From a checkpoint of a small mixture-of-experts model trained on Wikipedia.
Size: width 192, vocabulary 32768, 54.9M parameters.
Experts: 48 experts in each of 9 layers, 288 ReLU neurons an expert, 1 pick a token, a softmax router.
Below are experts of layer 5 (counted from 0) of a mixture-of-experts language model. Rows are named router (the router's row for the expert) and show model dimensions 0-191. Each number is 500 + 40 x the weight over its row's rms, rounded and kept within 0 to 999. Numbers have three digits each.
After each expert's rows: "mostly gets" lists some tokens that are sent to it at least half of the time; "comes after" lists some tokens at least twice as common just before its tokens as in all text. This comes from a sample of Wikipedia text that the model never trained on. Tokens count by the router's weight.

# expert 18
router:501498537467533495468544491479549530464522483492455507479477483453580504576521412479583513504491530490543485459509481496529511559549514453534534472467460474476551523481482496506543520476484486482426432511468525490487480543539480464507565549487474478523497530519541485552465550514560481476505540512515524536464511501509534472496494537482540547473475514448504504461480489494519492565504392548449449514496459586387446538536510448491509517461576509550454457516511620485482539459487449537443441543500419472512453593487541471561396519526522557454482564584451490450508472573470418500
mostly gets: "Scientific", "----", "Member", "Studio", " DF", " MF"
comes after: "\n", "|", "===", "==", "-", "===="

# expert 12
router:480484493482455559475549466420534469510472521434474471466531530466513508463441488549456454456446483569482482471467532523537559508448487439480466480469443438535553611512467511493495508489504502471441459516508509502500495501533468497469504505465557532495484471574613477606482416421458452446459481456493425508518473476494537440411474524532463588481471462409490526469518452519536534472483475478503523466555474537501481537519455536467536481489516485502554530544540478468528545448504542566505521477502450467563445543548546595484575490522575475489443529538533472496535490541550513495
mostly gets: " also", " then", " later", " now", " often", "See"
comes after: ".", "==", "See", " was", " He", " is"

# expert 43
router:528475567457524473515445512458457478510519491508531489543543505515407518513548541453444555508588500415503473560478457501482568434511521534470455597523478524524520423472491454491506485510459520529496476511462500507465515511423511531503460507457466491499514494482441558478481523487465491570529496521438500485572547528515554459481491487557496533559520575564454409500507587538522496457572525479554484541544502520570522465534565540519464549563491509486553536475449423469388523438452480523455575441550580475485518529533551472498482499502499519544443488561451539498512508500462476535
mostly gets: " the", " their", " its", " our", " his", " your"
comes after: " of", " in", " to", " on", " for", " at"

# expert 19
router:493436483497543458476551478520505486541523472501473531526490506487557464471534439500499473486468492344450599500474545458518478465486513469564542422510443458503586538526466507420585501442479500430488395517475522493512521537495579518545507507455476508517486487482510570496446424502512446444508565516532504455400474530509482534549562530458507543488474514449525546484533537506484502549531515532510460533486551458457432508554437522530519491521556487551510489500527466454477534525474515544481537498478474510516523448560442513514439486587483460482543575498455515442426511517558517538
mostly gets: "sq", ";-", " sq", " GD", "333", "″"
comes after: ".", "°", "′", "N", "/", "00"

# expert 3
router:523537485483488545520520536516475441497528542481479463403439434465498531444471522530526529531542506442466501501457518509483486405580488434476498579556493515483479486529481512434507576471480500479484497573470461488448507582493539459530443478499578435454443414466429473495550554532465519540551460479481541477514480591526506507463497479507481397530537471533476443530500424452505505568542536407513491532489459579436574519540465500510551459533476460532531519512490547543468530486496507524533461508593513458538459521437449453531452464507525490526546479566498455506475502529479476476
mostly gets: "–", "/", "-", "−", " particular", " public"
comes after: "\n", " co", " non", " re", " Al", " al"

# expert 47
router:447556423535513552538532455529565350573520486460541546411466490545500506497514435468578496552440534506513552556486492497625544452506530489480501466470481514472518533485515528489498487464518524514483502535556507508552519488571570479505468497474492511512502515515542518536529443567461461444541514481540423500552457480486433518512528520510517464486497462546546517559535421529504519525445520539448479520471459518534424543500485495485570434524476518557547452466535421524515528513488456582522487504484464529566495434453482463545500513496525442450463503569425479462473486452505516518
mostly gets: " COVID", " Haleakala", " 1971", " 1973", " 1978", " 1963"
comes after: " |", ",", ":", " in", ";", " –"

# expert 6
router:550549469499528481510456494437555483559487455474441510595513410469535516472470520445448466521500508541444528530494484551488426532570475633486523553503521462499590510519565453524516566542536542499466546460502558543466531540550511473496508491546495492518528525549521569434510438540479489475513450424439516486476531513519503511465486511477485562483555548588487456496534510475523478450433560470512537524457478463477515481519473550459510586505509474517583543506461503563509501509461532454450538487491518517464489435488496566505502430454479579471527512470499451426495572459515472432
mostly gets: " and", " or", " &", " but", " as", " while"
comes after: ",", " well", " such", " known", ")", "),"

# expert 1
router:494498439464511589438549518486561504509546486473422555446428507476540476493437514460466428474449438494535564535466388550567493504477515449498527528474517498481525485536410471387585475500528508508470552513528498527509504505525590497471507518512425487472497503502565558474514439551367490426510508466453483568561534538450485467450499532518436511478495503530501526511522511471504557509480444459520560489492456540484455552523420524502419496511480499475538484488496466579478528560557486532479542547472523462513471472483513530569476503504514488457479536532477480475477550466543521473
mostly gets: " /", " Succeeded", " •", "|---|---|---|", "|---|---|---|---|", "|---|---|---|---|---|"
comes after: " ", "\n", "-", " 0", " Apps", " Team"

# expert 39
router:488494468566593512567516447446505486461542431521470510506514437565446447499580505476441474460544517576506539484490522494486455530488563451515471410516449451574515512491531434512482466508538474455485495427497438415494554492555468464530551529437510452475469492558444564570476498463524488529501529449518581496535523489528454478502460462431484533495473559461599566448488549499516497541483519442541507539481472548539431490497463475495412425507521500491518531524511491547547505510447539531498409515500449467543494535544467465524471493511512502445495551498493504556475567521569494513
mostly gets: "the", "like", "You", " Die", "for", "My"
comes after: " \"", "-", " (", " un", " '", "/"

# expert 23
router:469443474442429484498518534425489517493543481469535501442523536472486602503538468549443535434522511489535481491446513418526513510481560551469478486546495551410503512486429526520501503482460452496486565558527513489439528498423534505525484489472553535555481456486562447524387508493496509526496448577499542462527471477483545486552547466514490466508505471524494559498535526568438440493543474525481475484516506472524510542480480502394554435513525442534499533462496424473510507473479541465500504487456490441518500494464497469446504506499493470594521474511498459577633446468520607538
mostly gets: " known", " such", " built", " served", " used", " based"
comes after: " was", " is", " were", " be", " also", " been"

# expert 8
router:478493461493459487522544509484592501527480549500542545590603547475543522422461518588469534413527458510533523526500500457476507458508473467523558457503484489483460469518501476493472514502524558522500545450505509481507506455463554510464489532469454471505460605526543510488464444464434502530538461434501466474489449477391502538513599528485563434476495476563472558540541573481556442477593494506492499535497486576495533461500496523476448496579485506501398569508482411530477441519506499485465522495496519503494514511507514484494534548451414470491537541521477454526548459562502568511
mostly gets: " out", " said", " so", " due", " down", " went"
comes after: " to", " was", " he", " and", " not", " is"

# expert 14
router:517507527478500484507495525551478494514526522418524435437538545495572437587421396514428554520481504517486548531485550560503501484544491485513535456445498499478499576483492486479538515568512446495469527515515555537522533431509517488461519519475476419545452493479518504460529518516529505449436568498402532485496502453486512519447520510585447505492515453520500472515517514533513500576456537458469568502546511457464425496476438554565484484431464450567520519527479505441471481486516455496500487601485399530477543422443471450562512444483550489483457509485451570508511439463500518451
mostly gets: " c", " p", " vs", " U", " sp", " Inc"
comes after: " |", ",", "-", ":", " the", " of"

# expert 25
router:471515569572531549470511526486438495516508531535462530490433532506489468543524507450532514556508438495558534497499441575557458527444530506537450453482502575451484549486500516534486497465485533488491483496489545573490514468443468496421472468503546440501541475511553484466526540546475447528455477505525527566425485536554423484508489529528467527465477562500501505423433428497501514518480500493426558476505484471450476521497455504582560503499545537507470406516476479478540515465472451576491508447497486501520459497403486467515516606459561492453438542471471576527495552574417429464
mostly gets: "VN", " League", " Cup", " FC", " Liga", " Athletic"
comes after: "–", "-", "/", " World", "+", " League"

# expert 20
router:493523536477512509573507453448503486511512488558529530461453578480501534475537535579567504520532536523554503533487512495525532471544523502443516528480433444471467501486501492505517539462500469502445566389543499533473542502389562456489405465490426467484508518457457495555446465557537421544533450598481481472471543435533558484474470464549479531452448494490516472443529509559495543469492602539449518475541503466483520508483547513466444488515478509498426487554506510475444531503496469511430596453490516454516518507479452501456503624509493488484559446493537500571481500513462467503
mostly gets: " it", " this", " up", " him", " career", " there"
comes after: "==", " to", " in", " that", " and", "Early"

# expert 5
router:488504485513486562552458525523531429497563524562428542452479396502439460551524495479492441508512570518529574507509451439467513518523471427514485470472541480530545531454472470489527500513502483438570502475426502408491471545507484448520522513508465561470483498567384482531508421462416468474441514477517498487482609538523532575464505521513518478541488537523503539469532542519502455511449494501414531527481518506457568476491487471484510517492505507496504497477517448481484578563464534466548430529509467560530489469607508492497462503445476513448437495522509510571492579500444442455
mostly gets: "’", "'", "aged", "EC", "alf", "itro"
comes after: " G", " D", " S", " L", " J", " R"

# expert 13
router:447589500505524497556499448544522473570535501472547524534451487547539493486553410466514483500428485504496514493517551514559534489511516471490507567437487467560537544562438466568497501460484431462549521464502533586539442473489563484537550542548501522563474488429519490507573468535515467457486519508575503503550542495480464461410501474548521483511506474500459497551477431539407506467502470524437421478492489444456404509465560525517522559486498498477482518500485538503495554594469492526512464447522465488502539473467460485555521529486560538456419521592470435519539434474505467516
mostly gets: " University", " School", " age", " Museum", " Council", " Institute"
comes after: " the", " of", " National", " High", " State", " The"

# expert 35
router:501468495474457486522511519456539501518519512535541527469486526578491542501559431521527515448458496513478525526442490493547494446508516539464472561533516552476521477543523504443542494544488441528506456517521460480475480483493538545449531470508586540532507440438447446468495598477492480509518500507553501480455429488481470495456490487500466496492514458530469532533475470474442492469498500489479409515523554515476582505490629508520451472480527512513381562519535486493531500421471535547420539424493490357471468522564540555500528498605568493461465552483522464566482427505549498481
mostly gets: " part", " unit", " woman", " relationship", " man", " project"
comes after: " a", " the", " an", " The", "'s", " A"

# expert 32
router:516529477570474511449500477563525505511555496493545562454492473546499451468456477499475420546440512533451519460496542500452461527493485525563553461459514398424473569515532444543511438490497457494513524453535568550544478496585520534528525485500543503512473518434536484488525488457478545448480553517516542524562493575520508500507474603571432517485409529422501484511453502539513526553488435535421554492510502453445435508494417475556483542477537533506487518486494496561511510577558476528512498525486472546503509543494452423582459466452546459473551565548482521445541507507493496497
mostly gets: " William", " Michael", " Mary", " John", " Peter", " SCO"
comes after: " |", "-", ":", ",", "|", "="

# expert 45
router:505523519487495518555476433438488444541518519536521524516448452537447469474500523486553580436420439355462455528422474547511499517516470447542565471472463484482577508512517412486464485461469466489484450505517436489544498502559481489476517494465552504566496519508523523515488503525417457531517511523571524560499483512548460466573612558552570535475509500528560514544546497517451587448500449416455511499506558504517491502522567451498511442467471502459469496541497469452549499454442516443480511499546517449505471520425504518493525468524525448553493536520502420519495509536504533478
mostly gets: " days", " million", " century", " years", " half", "year"
comes after: ",", "th", " two", " same", " a", " of"

# expert 22
router:525461467573495548490503458566569521473496418485489552462505518481469552582436462481511488484468514450433523535510520527455430450562476447517539457505505515457527529558537535491515474511519529472499503490555542525489481561557583562525530579549522497542459515477527464411533401489505504413523446529498443430498537419503472466500457506516484508460470485530486490554578506468450504577472527570487515498502522522529449546496445484475554430487526443530489484557534481565531525573487495557527495460475477568492475466512495523531476515483534543462573448462483463434574484515579512458
mostly gets: "′", " Born", " Genus", " Length", " Website", " Coordinates"
comes after: "-", " •", " Binomial", "|", " Time", " Years"

# expert 30
router:498510450507520555496511423481514461567518574503469463501508537509499522512504440488480561558478453451442518564509430587555438502557467522447436480475488456525530537472521501384614448502501471477460514515512559462513549503497491480514528545476409468438530504494507463451542454535525496448542514464461412561511417505511501503488510549500437502471543538532548532519525534457536473572462468513432523540461490483573553572498473524509474511504508537487533539514478508529558484563486441573441524500538480514494520412519499539555426499517544438492514561516540443538475508458468466485
mostly gets: " \"", " '", " [", " \\", " “", " (\""
comes after: " |", ").", ":", " as", " that", " song"

# expert 0
router:493485564492527507486530492478487454491491409506522524503466546443501487522444556455458474562493470536545463495452527454509531480464504597534529499545513501526476572490481469490444524513504468526562452556504497549514471506442547501494534560539556580551498479419505439478492499522413468607518498590523532544523473532477491509461505424525512545537551625471562507553446468419529498516450476463471497521464482458479517513470542432541547501447564520460477438482477500472470481528492426543537462469525545549451467578432521460526501492448440449543489511537444526526536525461533490525
mostly gets: " States", " American", " British", " India", " German", " England"
comes after: " the", " United", ",", " New", " of", " South"

# expert 37
router:468501510488582545414542435511494517556530509505495503456503540521542445546522486466557468565507548444476543557517565492550520538517502467512549443453540435493541514521487498441582467477466435504466550468492560573464481541545514480442566459509506443526503456514500501577484501541492538465548517479490560525486559509462492481552465537519439496524537504568546543414497514496494508525507530514398498498474499480528440517529515480475535459566447405541585416527501602541503484516472488411498426456530459469495452571559490499574480480522485478495465527476487507472494482562487460468
mostly gets: "Gls", "born", "DST", "loan", "Billboard", "died"
comes after: " (", "born", "age", " ft", "aged", ":"

# expert 7
router:550547591531463522443511483477490428534502526428503524497477502509547471562473441526490551513459477403552523541491494534528592501553479493553488464465525507519538511494540473518510507498489438442461473622504528502475439490488472542498523551577430465520490476471535519481527515459459510473492585450506465516534468470507433493565568561514533489465483548588485500430517452420480451620550546534501539512545487518543496515505477578491512403499550531462433486510476488489523449503457476547559518527504460500522489528424449526473511517483587470494457445513467477526543475530469521516
mostly gets: " m", " ft", " north", " south", " short", " $"
comes after: " the", " mi", " and", " a", ":", " The"

# expert 41
router:463485441482511539513406485492514534432464441477485520520455478469528498471564443463547539457531482490520550528446478503476471451479562477533459541544574474478526536460480499464514521486465558535493558431492541585440486559560535445516532528461526475454469567546511483502494493534506573464517511490569439557502541475491479557474515533427562512476441491468433525439526513480551537403454504443509452503495468452532473526528418554438548543544425457448583539503525532539455506485524494527464529490545457509491483436511519532385508487480430466537523525492535522480453472490457505452
mostly gets: "==", " is", " was", "===", " are", " =="
comes after: "\n", " It", " it", " he", " He", " which"